Weights of a small mixture-of-experts language model, trained from scratch on English Wikipedia: 128 experts in each of 8 layers.
Below are experts of layer 6 (counted from 0) of a mixture-of-experts language model. Rows are named router (the router's row for the expert), down (a neuron's output weights, with its number) and show model dimensions 0-191. Each number is 500 + 50 x the weight over its row's rms, rounded and kept within 0 to 999. Numbers have three digits each.
After each expert's rows: "comes before" lists some tokens at least twice as common just after its tokens as in all text. This comes from a sample of Wikipedia text that the model never trained on. Tokens count by the router's weight.

# expert 115
router:552423484457545527563479562468484541491526553539557458442490525569553507422445575481452589443505524444441553580559441492465477510457530475506562522520551485520589590500434468535368506528389507515448543419434510551425538515527515528496587551558461452521545456478516557445542397482525582507447398527444553538509496520611583498555521559526473458493486553465497550625493562554456521549459554521461513539476478535430478580491462573571462588475547520461485581487513451496432518662441464590489443514461565491473429452620528583475535498474526518466493498516531528507514509470564497524
down0:496552526555485476585424489532571531496591510435466506494506440563470400435490485510558595456496504435542469496520511440507472464534480476583509483576450545508534447529580474498419462491493569524465475471518506519477497529557649520569480457481553464531463436552486587467440397494497525490551514489543497534604491458468524593476533564486416564485499452468598503480594488539498474474465471496451524516379550460368370459489603468446515513547461448539496472467500506519443493527452535661501491463450520522544480526496505533578611477553496509431485494518610513574532483587519605441
comes before: " |", "0", "–", "9", "2", "1"

# expert 72
router:596507491532374485529444551511452547492565507536527575439499512532550503424494543497485558450497618463455549586553507485497498553479546485513532513519533486523541487442451491521393468568475572499453578398477500538474509565429515464504536471547380455470538509574497520509546464468535441509502508485492579571616456512558547380507535588480493479515484523568480584588520537567460512561474563499456611557482488511368390476462508558553528580481554505456555571531571495521454485512491523545390451511423496518534409452634497526445557450459524484476522474566519444429466518495577518522
down0:528463537446489485538487615557559392561497528486465468464518455447541506502501512541441471556559458459463407460541485445501500467502548458546484471561600566445486543599576592516504419428434532524544428471493584494441467505482454507480466475405529491444447568562565412468461430479562476541594525488480535469511494540439447525518541548498462578543540447547541527582416389523495489409445518455602518590462432551472576571517503399430499500532564475524587571477405444534484509471480502489424499488515461567536488487472548508397494593483521492426466427475462441475535423538492437449
comes before: " the", " ", "2", "1", " a", " October"

# expert 119
router:563459440514427466513440493455464597533605551523587494486499498479620526484453525479497495436526583409441521566433510567489501532505567443592547463515531486588608534491474479565450439529448529426468580420454523563449549473535510487476486461555541467417542496430581524432553459484530479485481462475476589528542536480538564455545479538520505410562456493521530616616469493555454521533430550528438534529510497494430485574447482535500537563545601541431473607527497545477455564563429442556490447446533528448414471480570532493439515555454488482426537564584522511465469436492552418497
down0:478509508436467574442481438517428516392541511578526455487532530549445517477525492430545446530550463492480403456375459476594436423454495492486511449449545509442530464502512541569485540471544576555390477484389484491438504476434530591491549466429443485473532506529471597529534533469458482443536487553438432443525444582504560512552504510601516536499624496564529570504511527570471469434516469556444502438537522518622492558549480479593485481415499591517546485500548577413435416463515485492468454521506523559599543548453492487474471570501620423595481495523487468438468578496525518526
comes before: ".", " |", "0", ":", "9", "5"

# expert 67
router:535428465454451530569416546450551521548577486441541506484493538463548512507482530486523541479524590495468511494553503506507459532508534471546485544549600482573541473499447454452434521544445526443460497340494466530489503503426560532463524462551472460543543500514555523416560490503493506473460411559536551535645516507573507481535553569434486453477509542558565698582517580544483479525522558461419568527490499513479450535497583471543511556484556477434603545527468460463511496548421460655409450508507515448504499427561461528472531534419535489421487475485486531438491457578555407570
down0:538519546475661538444492574546547535598483464427497474489443443502488563473452530419469443517471465450547564468484492405576452550461471531431463546423560480479523407498503528447544504544449454395490606601459536579498565478431454517536562462508498441473400539429483455525552548559522510588457481547441553504459504521450524574529491528442429471430452429553479525542387515482461525493492382480473600488605483548547490554486474542484529499499526496546492527540500375528513449551623480469493494484451516452574563477520485512509468470447567512528478508508421522429545500492397448562
comes before: "1", "2", "3", " |", "4", "5"

# expert 90
router:554445517418376557521435488399440561517543505544537485468454566441462453494457551432484533422602595527525549473510524548537464584413510513621481548433496497562521562495518476494493482603495575453394504360478505570533595444527467534508485508514499508508596565579514569422569451463518492510448431494565529505515480488527530443490512515507419457494441496454560530568456495450431505525504556500423575433539539490448486598409525500543480525494503498463565540481524458543490473563483555613493414536529492444454441477607529452480485521431603474471473543491551447461451485489581494531
down0:540546442512498399581427419505527468521490502591522500581460521470494494434589575501498539432559439540492621481489426466512490477559517453533498528480538517425416516527475477564509518595481485483571476462492478527472554430469492453520494407523424457565592529429550526448583493611453478448617537515496530446502526539517446474434467483442540535439516510469506552509400553528501548446497557498469475515555597464504487517458487519530479491498544467405422459450452462564567554507395561333534500385466553477496538416470528486475541580460467488426522455438469441452542491391468474483
comes before: " |", "°", ")", "′", "″", "6"

# expert 56
router:540443440504436510580446594486491548577508524447593498482511494470480520486481501442441512497534612514497521508508491528495524554454515475623562557421577467558532510435476463537496425577445538504471525406446526576479531497497487481476541464535526480548523558540499562441558438439474541506528491475521488548526476578581499483448562532473493500474470540498515641606490535469469581504542594567472588491542439419417451520483554465536448592495490453456559543513569515494535532579495433632395427579492524440489491425615529594416482459450564462480493579542509454453434474518543481575
down0:510412497520492555492505482546573540584432419480545474544512622568487443539488526522500518463482509525552512453431472463506549428521558545502479536439443540518518390455429490379500493577485566499518473610447511493495601570523514455345479465509467433473445443520453505506524536529527587495447449529497496586490452483404561546515467506554504523567423531371442576420481539524457519465497545485493482510424508489416499500438490541451475438521475570450516554513561464383406491515538527520538558527573521532540540477602536453520494553554377531576521489496569432557521466583500565507
comes before: "1", "2", "3", "4", "°", "5"

# expert 76
router:506421493509402523515506514508455518512594492523599507485435524438546516455512576411476579530637587489512498553466513560619544517450511464522468495459518432574562613524466470450513437600468559429474550411513551524499571407519487513455568538503529474490524494526594554443522466506497527565451459426507526550569496495530526324587530534500449500489521506472507534611436484526499506543478580502452518539502509465390457532514550534575443516481516486421553534497540538480447480554530533600408447552477520502573471404616433467505468465476534499465507593534493464479461465522482436508
down0:478490568490497523518533474499510500472445446501533564528481457580525452471471554488641514464510463488468530471553497485523525509552490498455475457460567539477451506551575462497541448583569463438516501361447505420480533593413528358456417563535396448509423532546523520440574479575542514515603510462530468532518463500532494565508401539405555561519487523533459608418515459433581411487504459489537479458491501589485491445589406573473598486563513439486486460518515574449457461506561477516520408516597450526464469464494499477481525454455452480580527490426494440477420570492438582470
comes before: ".", ",", " of", " and", " in", " were"

# expert 71
router:502405466477434479529467539484471534521578491542515546459505561521555499506465510553570555466618613465461542474480487521524560630457535484489538552495559452485510500506442476531436448515435536436514527364409477520446515517548450513421490471544496476495568564515568523390489445449553512514501466520519590525508519484577528411494499529455449471551457520553550693575520471498471512475526612481490582512562444444405491581522517509504394589529589506446502572519550437571467504528460469624425491490456542483454501443566447564496545518474523535455463488485517456397489551525497508527
down0:525480412575423580515537536455482509424478507452466513531526527481527523547451474501502471485425453440509491547482422493506650364583558478519590512463513504454473446536583469476536526548516452469485527498539488516469478553415511501536457444524486467466547527502466471539562450451582557389447483480530534464506498515488426510650560480506556500659533574453487447492486540597378592446461592575486501499506477512477529476550486519430497405454408508488482627532572452494462602527476500458508501542498496488540499486446480435474418491455499484478506539548429499429462411559591468508
comes before: "9", "8", "7", "6", "0", "5"

# expert 126
router:515465421479411579523423554468515579492582539488589508466448603442526531460446509482589590444569542491482515511475499504538547548440493457555497501505572447513571549500453456466459417581461603468488518451426491590423576488436465558406531474529447474494559563455556496499546485470529540528445404500506532457602519480566562393550484540497462453493503505555518481566467444560401528489493584459471503544509454473445399588477610501572426561440579548457541534544576440548543453522522451544428489464501532433540442489498536479531517479450529536441474497530516456513581446527526395529
down0:498480465550440541522565490473436437510467511444465469506483552534510430494524476413395508468443541556481499555515549596471537536471500484514581476563498557486478431425427567525515475479485521514489553461431580541494510603531453464508571506543510499410613524524494572569449500614566600536558511453484455509556435464566479491600503405430519522539445493502447575549467491492438545413550491433535405494479476492501532553447493646464541473443465435540491529461503432495465447440520498542413497479649543517504554460602502448450553512425352504493494498450482565515571486500530488541
comes before: " the", " The", " he", " it", " a", " they"

# expert 57
router:540428481464385565527482584470495553548510526506617470514481534387528494483508560454521597450513547447470508593506481546465536544505462477535572495481536593541558515552479456499425521538459577518408523423450462488472522451506440543427533439575535511430523523516475536426504421546470555521473437410491551542591500564568492440542446514541464478511443558643513666582441513523490508498559562517511570485574483523449471523465543538543484573486602462451537555544483500473458531507484441583472546463470526447526476466616488532513482534435533526403434539567540528456498460450524436566
down0:513464501511445598452555442485477474521478513491504525463431389479484480506517450434470554530466549477491492594518426501478469420512519454475427459433394631533483516450477425631543507453503463523469531458489502512505450500483520433509551464565490432546626546504452514475552540524496507479603474476455505480502496620496515556586492462546536550562555418508479494458472428528534552408553458456510495574581493486475500511527410543524485490556401523434477436436398491441517545518555426498622481464568512552307515486509498528486497532537473533506473571483492469432562468452418407504
comes before: " is", " was", "s", " of", "'", " has"

# expert 10
router:585439466450481478542537532506462544519531510516543420451459509447509533461503562479558523508548583460474496553475441564557496596467509501541535532520506519537589498468389450530487463570481497520505461332496482524429538466427482581457509446561439447497496477531541475465506482493551475503507519485471545491580548556534477411581535577413454409486525547536535507561437542512499514578496571473393579563544442443381472608494483447559461521447501582406531537507494466524515440581433452522409400477499581464538500517626538549519501533513591552452510500587560507444514439512586487544
down0:420526549512441582518460492515491519492533532565471524440477469526483511542538516525583448446423393609602485612555509439462490479417473449487561499507465426443485514437461491472502521533411442533501445544495536444578456537477502494469401531408503522513411501538540476554654549452548481553505506563417536462467594418531506479520473532568510414525452570547439520442558512582547479514397481472428446493478482502446429491536546624564566499544421500493552499527411586506503495527500525486563502498434510508417522517478458554496535444452477473577474477520555498599589446539450428539
comes before: "-", "1", " Siege", " –", " House", "fil"

# expert 26
router:609473434511418506508534542431427574474485540554530450462498603453553477453443553443570582407513565462467519548465535526498494591506546463496524529473541429579521525555447455425478446580412507484484495381533518624483553502507424529467494462483450467427491548527503515406542492520548514539468450543535474514491581526532510520573496586513445473528523545585484600612493488462483546467556543520529543519491525516387504593463546530605464495511525542507574485452526495500408453589449514610439496580535496483478462467541455587438497517465557555447406532557534525444501455543551420531
down0:474505497472432506533481491424571553456487521514499441401442476448467514441531445485480428509512385392472493538491480520467518569534548513472521500529462573542462622528449521521490599540530482504505402436501547503509562509500426557497507448503498473557576575517463471484617571486507446479490530523533425435433597527479478558416641583475375605483463572546506514495484535546565480621525556444472501474526501480563509521472393539542472464394482437476459568498523597627439526537475453519467497414585544487552491477559466531461527519491490533480486579481514476525579498412460500513
comes before: "-", "\n", "9", "–", ":", ")"

# expert 109
router:539416495502402538556412553424491551544537535430578519445462478495570513524494552464498578528504571491482505518462487536450484560512526417563521501421539470545593496502456473533507496614434567522478516395429511566519521453443539491451507468533463472493486563513540526426588487466483564475456406507562492507588485527564486563491556550511479430481447539502552658611442576513449524529525615459453548511508475477447469448451556504569441602481550525446532546533523442556514531575484472601404452521440516426502470451600517538430534450476531511460445499537555469424425477538542476567
down0:556477456537383431482479464605480484474493473446568471543474567607432445500491435548485436474550524537477424546458435503478477506497498548554489438625523551524556500474511591462516503417519516474536538571506510526520530467572525517550584561491547527395488447457466513452464385471507484536505555442528522470584470550485513611504528537521522471516565484517408405507545480540472495587542486500505468602528462501549603374305591507591557504568453536513528531480559517522489567483571483458468481483534473478560477535464472538567501553530428485468473494437468602514507553490548533558
comes before: "1", "2", "3", "4", "5", "6"

# expert 62
router:490493462534445570529408574465479512527578513528619516418443565469558549444433542475578561512511546392447574555515481529517567554464498490573506512473568492549525555444448388502464470542448558490450589422415471546454539549463459551512569437479481468442523493524563526497604493504533466502463455469543566447569514497534491463547558544493483496449472518586531526599432495532485539571472578605441574505535492442377429570393589514584459522466562510445545533527509408573518485457420514509495479495492596428560440478579524471495532456477505508507489509523470451454552560553543454521
down0:500586471488472586470490513530516514428563532579463526456499363446492423579472613558386460452479478560521429503419468499518455517517518522483450482467491580539474427468548456516444545508461506534515447411544510543479473437460412513547507449511418522407505625560537409490461499565457430502436550616552496579608415495462408580478526456535437538459507545488472527487533500493460497488496421439446490485599483486445386463474449477493492551535450533472522555481506411474457456524499425536464583489450482613577503494524500473540580500470527521429547475572525480504461544465424504451
comes before: " the", " a", " his", " be", " their", " its"

# expert 7
router:565460469497431526521499568442518607485550527485538465453467547436574527494425558477491553370547602499488556604498524479548483563480489473522543504501545471508539606475461522454490427577469561487466526386461456592469533479457507513450502556595448499488525560476487584460516454525528510578530404548462531587509517544555522480541491513424415431454479473554584661495536507509506559545495574565458569569520421491429472606483468521568461545486509506445513525543575465600470483591459464577466510491497528492442449461524449537499552495455510595462566486597503431508492517520595500519
down0:538527491368453449480590510527495507468496632524518460460532502516412566535436428507542528540447565479539433579566590531467436533515500533505530471481479517458473469497529533579526589531485513542537516491431535441585507509478610509496478570478538502445380481535569523561405486489491421510526540526490509612485584547471553542488458524517546443540540566495482530540421477568516470479425524526457571520430508534420498537486459476515485456524524545539450416434436482553482522500603459419612630507466472594464511461459630542431473433603542556545502459503466572522490487569487517501
comes before: "9", ",", "8", "7", "6", "–"

# expert 113
router:596566529508376546492530525457490576537590507562544525463428514512528515517481539488467475418529575441493499546500528554551558562438512442573482513477577511535477426480474479517448448569426516464548490451421536519412582470568488509436510482551451445523553584561486488475587519478516472541476406507458591507547491575564587452520525537411463504481464537578507559636508542447471441538523548486478604530548537453386470532506585486520402547485560482533525551429539541514463435465372432536485470525446506450465410464612479506471486518476427483448469526541567493410451448515548488512
down0:487499471505610376580546534558525474560546492567544528525516480551380479431424510549465512500503515592590451469516442508525461441560511497568505502452476396624533536406434410490535554458419567514440453416524549600578493483486476449490427476495604475549457486476459586473512462487547462484528525515527427492460480513449538577567511467448567456514414460466539561571510468490409471483529507518454449506421503469503478493490466488466569562441444488408441588486471434532545486557425492471536552365477520542565503456445509568482488556524527552487507517555443408553533453471451516549
comes before: " ", "\n", "|", " +", "ed", " −"